config.toml
n_layer = 13
d_model = 160
n_experts = 192
experts_per_token = 6
d_expert = 32
d_shared_expert = 0
activation = "squared_relu"
moe_layers = [1, 2, 3, 4, 5, 6, 7, 8, 9, 10, 11, 12]
router_score = "sigmoid"
normalize_top_k = false
routed_scale = 0.816
balance_loss = 0.00337
balance_bias = false
router_noise = 0.05
n_groups = 8
groups_per_token = 3
init_std_router = 0.0104
lr_router = 0.00154
vocab_size = 6479
norm = "rmsnorm"
norm_eps = 1e-06
tie_embeddings = "early"
optimizer = "muon_variant"
lr = 0.00983
beta1 = 0.95
batch_tokens = [32768, 65536, 131072]
seq_len = 512
train_tokens = 403600000
steps = 5389
dataset = "wikipedia_en"
Below are experts of layer 8 (counted from 0) of a mixture-of-experts language model. Rows are named router (the router's row for the expert), down (a neuron's output weights, with its number) and show model dimensions 0-159. Each number is 128 + 24 x the weight over its row's rms, rounded and kept within 0 to 255. Numbers have three digits each.
Before each expert's rows: a language model's description of what the expert responds to. This comes from a sample of Wikipedia text that the model never trained on.

# expert 7
It responds to: Words inside titles. Inner words of titles and proper names, such as album, song and book titles or organization names, e.g. in, as, to, Youth.
router:105149111124143150116162077141160137131134128149144137100085142171192162137146160170158114166097113127130109161096115137122186154133138161115081154104147125139136135079132096123104125123107133161114124168112128101132147097171151141158144152130163122145130122131131147113151123090150110127150103129102125153108124132150083128112155122107129130115134126111135126122092127162136189132096133123197066103116115157115124151123134137148160110150156121067144092139141110136132126130152150
down0:106128107110127110099136090151113148130133113142088129105134124133119121104092138083113132144101144142124105128152148124115160163192155196111069143114122153177127144127166108103094174127128133164130091095158168109169148118149153135135184153128116115119160135121145161114110131117137069130137162141139128203142141080146125158159154140141088131151161135117133121116135131125115166133104138089122107151116126115130139103097143139157141109148117113123153130112172153164123121115128121

# expert 62
It responds to: Middle syllable pieces. Short consonant-vowel pieces in the middle of words and names, like in-her-ited, s-her-iff, Nic-ol-ae, at-om, before suffixes like -ic.
router:072097126130139154125179135108141099115097120142110111122154133122144138165099107162123124128131110104125139119107084131117192163092155108096148134145166151101081152092180096110130106135132118125132128120127156091102125139151120101162121102113146146124145147103117148138159094099120139154107159142113093164107117135109119081095119125103133156125097166150160140157087128166150110099131132138168119143119150164113105101137130113181121181151147175100143124128165128102129098104126129
down0:201137110138152129142145121128148175126144139107089143143111139120114141114090112142148139080161119140107142157167124122149095141170159159147179145126182139097148195134133127099142126162154156130141110115150117108085061124148115102124101109125118107104133118107139128130144099114149171127098154152143119151109133125113100149135122191165185110153121165141153147107154113079099133118176149139115114135129124141120136128123118103138154118131114092134111133102098137124143122087127123

# expert 16
It responds to: Surname initial letters. Single capital letter starting a surname or proper name after a first name or list bullet, such as D(uteil), G(rangier), T(ippeligaen).
router:127088124078112146128151130135145141147122168150105151093118130156154159147123117146143152155128105081161121146173113111127144110111175162155113147131143089096117168099117095114104117141084135127091160120094143088104150106125134125131159157143120101127109152128171124119080085144159112135124124101107086107134131110099128108084130138118148157138115138171125158121116113143111129103096138165111068126085119105117145126107099136143168148152171172123104154144145154130140098082120139
down0:109128146122121113151118142141129123120121165103102143176113129118126144167093147126107156116110110160161141146131122137128125131132111103126106087138164161101123137115126146091136123137129135129117137148125172132182135128106155077089172149137143166132115150070079171092117137129107131119113087122123174087164135094145100083121131146098128145138166156117136114083124125105100106124131099124132125141144149104095150117100166125070085108144141098139141078100100099131099106136171165

# expert 11
It responds to: Capital initial letters. Single capital-letter tokens, mostly a name's first letter or a middle initial, in names and tables, such as C. Evans, B|uckner.
router:118085112099095148094118132160129132149141148149122138100123121161147166156128125157132160161125122113152129136184097115118136104133134167145134153133155083105108160077134114130082129122088138142107142100104163079120168115134146118139143150127116115115120158120188118141104092125164146137145107124090111107134103106090143101102118115119165132113096134152155144124110106151132147108106118150115056126064109122137152141097111146146164151142135189127126145151140145144158103082137126
down0:143153114137123102066160110129153186104144105136083131113143121131097117116121133109148141159146150101152115119161140109101150129134151114114128130144136169097122138133155171154122144149096127150141123123147123092086128152125131124096103146078120116121119120087131101096101114135148115119127161147120135114132119091122135149179133143141064111109119066068127130100121149109124163102139119105113083119148066163101126133115092157150107115152136160132113120103141075131142096123136072

# expert 48
It responds to: Month names in dates. Month names and the space or comma after them in dates, usually in tables, such as December 7, 2025 and February 25, 2012.
router:114114090127161135141128139131153103154123122151120138080172150140156150136105119149118120169130112127141111120155109141134139157124125161127145150112133133112112111138094127140062132132117110132145165165101133104109199095132132101181145157152116099159101155112134110139130080124099094116166163107145098163125136115118095111100131114096151163124118161085145122120122136160134150139159088143156083153120129119120124119121125110144135116139111148109156124167190182121131068090133100
down0:139163148126112104112134136094114115113151153139130131108098103141142129098125107099128152113093127123080104145140079119106156154130155106182148114134161111144113140154166113107126152175138130151153143098129153160132134102125113131154115073115149152115119092115086153173155100146134154115101172130118146130130185091118161133109156066131106152102127131121136125136146133143111131113126172156114173116128132097107136106074118159086146116079164143145133175077124136109123143146147123

# expert 28
It responds to: Acronym pieces, military text. Capital-letter pieces inside acronyms, especially military or agency ones (RAAF, SADF, COVID, DoD), plus "the"/"of" before such names.
router:086090109091122141111161100145144110135119175156127124056152131172175158178141130158136155134113104121152156112157107122096118109117159163184126163147146103120110141085138108133123101113105147107114125124129125118181161137118145138132135165159141149085123134087142139159102115134181149132146126133099121138092107117115105091082142117085149114139111118150128132166110117135130132101095136141128094103146101114116143160147126113149138102109143192134100137148153145129131095108141115
down0:151114135118144150144138140153130131144110167072129104102168116112132137136122126146121140094151107081154132155131158081152108102131115138141139157125107134103146167115104136194107140111158130140150133173103159107106105148128093115096161139139121130160143109090139161115181135147172110109115108173129188137111115138114156128141135082086115132149162126132110106122096110140111138167131147150109108129166155121144156122162143132171109108131086150140145121187130143089161147095144151

# expert 49
It responds to: Personal name pieces. First names and surname fragments of people in running text and lists, such as Alexandra, Margaret, Henderson, -land, -uss.
router:113122104127170163108160065145144106145085150138123132094138145157131131158130127129165134143146121118145093192141127137109128144116137132135076169110148139096093150101143081123069140150125136089153132109117114111124175135160152141138158122103142088144130157118136131136078088107142140152139143079116095141137146146107115102114149138132143144121095168172129168139171108161137165110121134147149114128111147087108151100144125119141172145122165144129151118156162149096142150101137119
down1:150140109148158151073126082087164139137120077149076087096111150152116092103116137134131156121129141129135143125137127122126112106147110138165113166120142135134115122129103086100069163130149108180122092101103159123112161142142146118096108110113126070127123121148088130155151131085100150147159085123131158137133127116107192142121122134162131120153146117111094128104133155122104111114156107113130153105133134134103137123140109113158165088089142135162165185133127141144141088127131109

# expert 57
It responds to: Proper name syllables. Syllables early in proper names, mostly consonant plus al/ar/or, as in Falabella, Zalmay, Carreño, Alaska, Harry.
router:121110117107139147111140128126146138126092137158136123063102164194146133161085115132187133115136106164181123127118143115147134074128163136114151108142124143096102169079145081106111131142137151125099124152142138148142161115163147084143102141127119125122088168144147165169097114110124119127151092119129108161116138123083143120092138124134145097107107127180170145139139123155126123118146106166165115150155086137122124153091145125127133142155164141129114120134141159142124153137112172
down0:176081130111173100099155155088105189169088099130123116122095140122091112085132112106110150178141161101119105131140139098166143147130152122120149140128142160099146107145119082120130138152111116107159100145125135173107141161128093125134100144156147145135105106132136140134156124071130137101097127144137146133136129126113118107121107167114093144134114085131156154145151131099168131156104121118117121122111075129069131094072113131144109111141091122129114135087119148108079133134135138

# expert 13
It responds to: Team and place names. Parts of sports team and city names after the or a city, such as Braves, Bills, Packers, New York, County.
router:112109131115171154108137131157146120131116166142150133099106130165170137164150140118145138177115115107138132138103091171099116135120133147129124160123140115109107130092140105122090101148103155146083144131085111086145158096108129099140128152151166114117120138162158148149147142115171124173158095089085097125175139116110141118093148093089144170118127115120095132140148135168131179122165100169136101140082134120115145127158097156152140091135133143114172128139162161144129126109127095
down1:156137111155144126191149113129148085085105125102134158124100100111092136133135130084121159109109120156114155062142118165131136093082167144119141120116125117115171110090106133175129156121118137157125129113102141105122134159121139135129042086097159096167130115127127129134130119063142128115135152119159153147125099137123115144096137100138118142166123154168114142109164125149082147106126136153111121165123129117167128122120135091128136151137116092099156116102139111143092116130148154

# expert 30
It responds to: Word-initial prefixes, al-. Opening pieces of words and names, such as al in al-Adha, con, opp, per, Mar, In, and Thai or Japanese bytes.
router:139128093100125148120137106180134117141130112162132160111139147135122179155109152110158108121157114119130165154102081147131153142083144144123136136099132165109118129094130128108109126140119115104088148119126132110116090095140150119155126141154105098110108130142139155128141077092099136145145115098129148139110117114129157079056100146132140138093098146098170171130137092173112113093136145116145094143122131131121093126112115116146160171172123186119157118179147168139122179120133130
down6:153105110138110122121134178127132168072173165101130054129148135122139114132128131142116071107149168147137137123118105142141140141150151140111114203111127134181120163093130127124181139146089131120168132115121116132129126191182124126127114147095141159143107126115139087160145125110108132147138148103123090153155109145116137117097124120101119144086132137125078141124123154078143117156157158113128155097164146125179139130126124119104104142157130142158131121118113150115152114153134122

# expert 22
It responds to: Prefixes and particles. Prefix-like word starts and particles such as sub, pro, pre, un, ex, inter, out, under, including self-in(terest), un(armed), out(lets).
router:145102138099116141140161132141142097165134149217125150149127166152154135102110138127146156145120100150143158138110123159134139097112163183152125121169131095112116155106122089097081112130095095121134129102088121125128089135143132159179162136121154120098093151187138177117125115130145125106133108113116119107093138119112131089119165129113144143100105131118176123165100111169126133160125134143142113124146156127114106126162109135129128110145116102087116074167145168110126156133124130
down0:171128147132121158124155150138094104155133086134126106146127132092088140146137122115100104142102101144075132118109098140077145132118185102139149095145094131122164115128152118140107125087122157151104142119129183102102137148083085139172099092123153154120094141090140153122153141141139139150088119126140108107095148120163144141161130110126102120146120149152145152097114115083103092151148154160128107161135150106118145170114131112103085146131122141123087126091122115092081119091111145

# expert 21
It responds to: Sports team names. Sports team names and word pieces in rosters, draft tables and season articles, e.g. Cleveland Browns, Miami Dolphins, Reds, plus NFL, yards and baseball.
router:108064163108157132126172137175106113144114166127175097115100096200167149184130124147134140132138109125153128154147120164091124148106099153150117141128139142091116129099125114102099108167106118149105157122115132111136168129109151080143109177138146107113115127146146149139133127100130123132175110093108112122151158124104143101081141115112134155109105110106109115156108106173143151105149104182132089145102148124102165151162099156124128103125114149112136128153145153132120120121120117
down0:164152141142125127125159109111151152098132097136132147127151133087105135121101120136166134111134120127166126089125102109117102145084145144087149133079109118106132143121175109141166145109108114098119145154099152133149129133107121129104133108159160169161101142128142109105141105118118176150079169098160193113128099113146103149102103100095131106113118172104151121140112096108150131111113125103170142127137097088063110091113123132129131164115146141145125152119105096095138123143184160

# expert 45
It responds to: Prepositions. Prepositions like of, from, in, into, to and with before a noun phrase, plus name pieces like am in Bahamas and Uttam.
router:095108136143123172108169114153131122122064144115109159111164123163146156157136152120119106118157119109147106133134133169124167124108151112129109125135160155097109139066115142121105092157133093094100110140159143132169133108140136153151107129127135137128143156110151118110143065157139115106102102117129123186129143092115117113115123105102199132101106108109140133138109127158153138135091119163137103135132140122083122088136127152133192139170129159083124113134156163156113121123165127
down0:160135097125141070143115167097087126104104131126098116169131128115155127096099112121125174101103147154124070078156183103099076137137159126135118117129104160127137129153133155105104164119104127133139110118096117132127122132157141140159108137131156197171130151145161094175166136109120132108085126113150115121129116156142116147094159129130141120113101119137137116111163123177119121103109095141122132120127116137136188168156133109102125119150166116104122152092147138118164161125127114

# expert 59
It responds to: "ar" syllable pieces. Word pieces containing ar or similar vowel-r syllables inside names and words, such as Sub|ar|u, Utt|ar|akhand, par|ameter, Car, Bar.
router:118092095129145130093147107167157113121095119165129126093142192152136130140109109144147147103091094155151106134113135173145135091143147112148140139181129128093106116079125112118127112139122133103111139135121129100112151127160141126166124107120147129078132151124112128152169129094094112161127113148117125188139092138108111100098089151130117122129128124114151136138100123147145167122109147187155076197149112152096160147129106115152128159097131168112143095156128172104135118135140130
down0:133107114169116130075142160111120093104101165109123109146103126090102140156121158169107121108106079178106104099134112096120109145110154179118127076103128125119137126105142089136122131100114153118135145122140106135140170069157121078138175143121138123109103130111120082177138111134103117128171150099109147154150121134135119144076128137111174132145114126138133147116100140093126148113150143149154159104164140088179124130146125134100145125112155110125114140121103159142090150157129089

# expert 52
It responds to: Surname first syllables. Opening syllable of surnames after a first name, especially Car (Carter, Carr, Carroll), plus reg, Mag, Harris-type pieces.
router:148126113130128163109142112168131116141130134159151138106119149127145158171099131124114156110108108135163115135151155131143110097096144169130127140136117122106087163092145125171074144177123106118127160104107139088141167114134155124133144096134094098139115136107163114143104103089164109147131144090094135131131109097122157096110138105122132179126088127107118183128112092163130147095132134161175097138072129119161113123137100127127149144171129126106132132184158159127105126112120071
down0:132133133093155146135130135123121125117127100092103104134164118157139158160101091145114131142155156105071121150084150109133128127142115103137115117127092167135151097112079152113100174132158103111099120164125149114105101116104125125132123131105099148126150164124131112101121164115125164116117113153150116125118149161141097141094113101139080105089142105101153089101147151064101131102164130112121139115143156118117157137102130126076152113136142143163123157121068182165121122147094081

# expert 4
It responds to: Surname opening pieces. First pieces of surnames right after a given name, often Germanic, Dutch or Scottish, such as Sch, Mc, von, He(aley).
router:125115130111131145105179122172148133151133164125127144129098144147140140158113102139145177136134109123177102162136127117130130105102148149143141109146159114121127135096128101136053125141105105106149164135116131105133187123167110146137134116126116103124123142121147121116102069119127124116113111083124132140146126105091106098105181126148150136141114147145155105127131091163132173120113132151153077122052158099145136148096103112132170112138147115107143164208121124124098115118130147
down0:098116139123094104092124144147118126122161145168140158160136123157185144094122118103090132088106146146124120137124148168132097121110080121115112101120098103179132111166139169167111128124173106129143068151150088125133102142108111127116132098144116132140132099102104125105145119128106154125137122124143116133138160104166165125152161093133125095072156114118138111114147125166149169121123159098179140179113098114158173127156155099149129095107135126095154123119141107134128154105150157

# expert 39
It responds to: App- and foreign name starts. Word-initial app (appeal, appetite, applying) and first pieces of foreign names like Afghan, Naz, McC, Isuzu.
router:131073132155113121116136122140123109124105151126150179132148139164167143157120158132123112149181093147118125131129129118154159132133142160152125144137140154132127123132132134120095116149098103106154147119122145103184128094140139170178123126149110153155155133107101123139131119113155117136157082083114130188086126091101083120095130131114191149084131167153100110145110126153122137132148115142162109153130099097091121145125138118144186130152133135117104141147179107102116063143115116
down0:176137156128091141134120110119116095131128155135152135093099145095134166122111133141150157080149095117126174139131066160110083102104111121121133111114124115163126092138144145146140086153136130171178156148120148096112145124148113126121130134166125120163142100095131121125075126140097123130075122152093159115144115124157127144137114193113112132133135149129146136116121105139079126150128159107105158164104143159141143134103169099085168110149127178130099120165117145147169132109116114

# expert 38
It responds to: Periods after dates. Sentence-final periods and closing punctuation, often after years, numbers or citation dates, as in 2005., (2006)., 2.Ke6, plus line-start dashes.
router:101104108071156172118134127145192098114106129130145142071141169144134128118125127123139127141102114121185110168126143169152141121095122117151117148103153127086129166149124130169084122090108136125085139123097159137125118124119116128163133167152134165123117130124145128145168125135150154139116151106118099123121151144133083070112125140108153125089147158156112122135106136155128146122124133169186116146127118126078099104149122164132182159126162152094115150123163144105145113103142112
down0:098133105074136118099102093129160158126147119148089150089131121152122146103133150150140154118085125136139149120157133122146122164136108136115134117107138166131106111134114149171103142126118164164142147114142159145112120115129114134142122147181143082150121120131124146114097156121158142098149118158098137165133099089180155143118123160159105119157140102136169140138116106095092107102170101092134153049161140113098138068103135139132140118105115119088119090097159140128109120155150160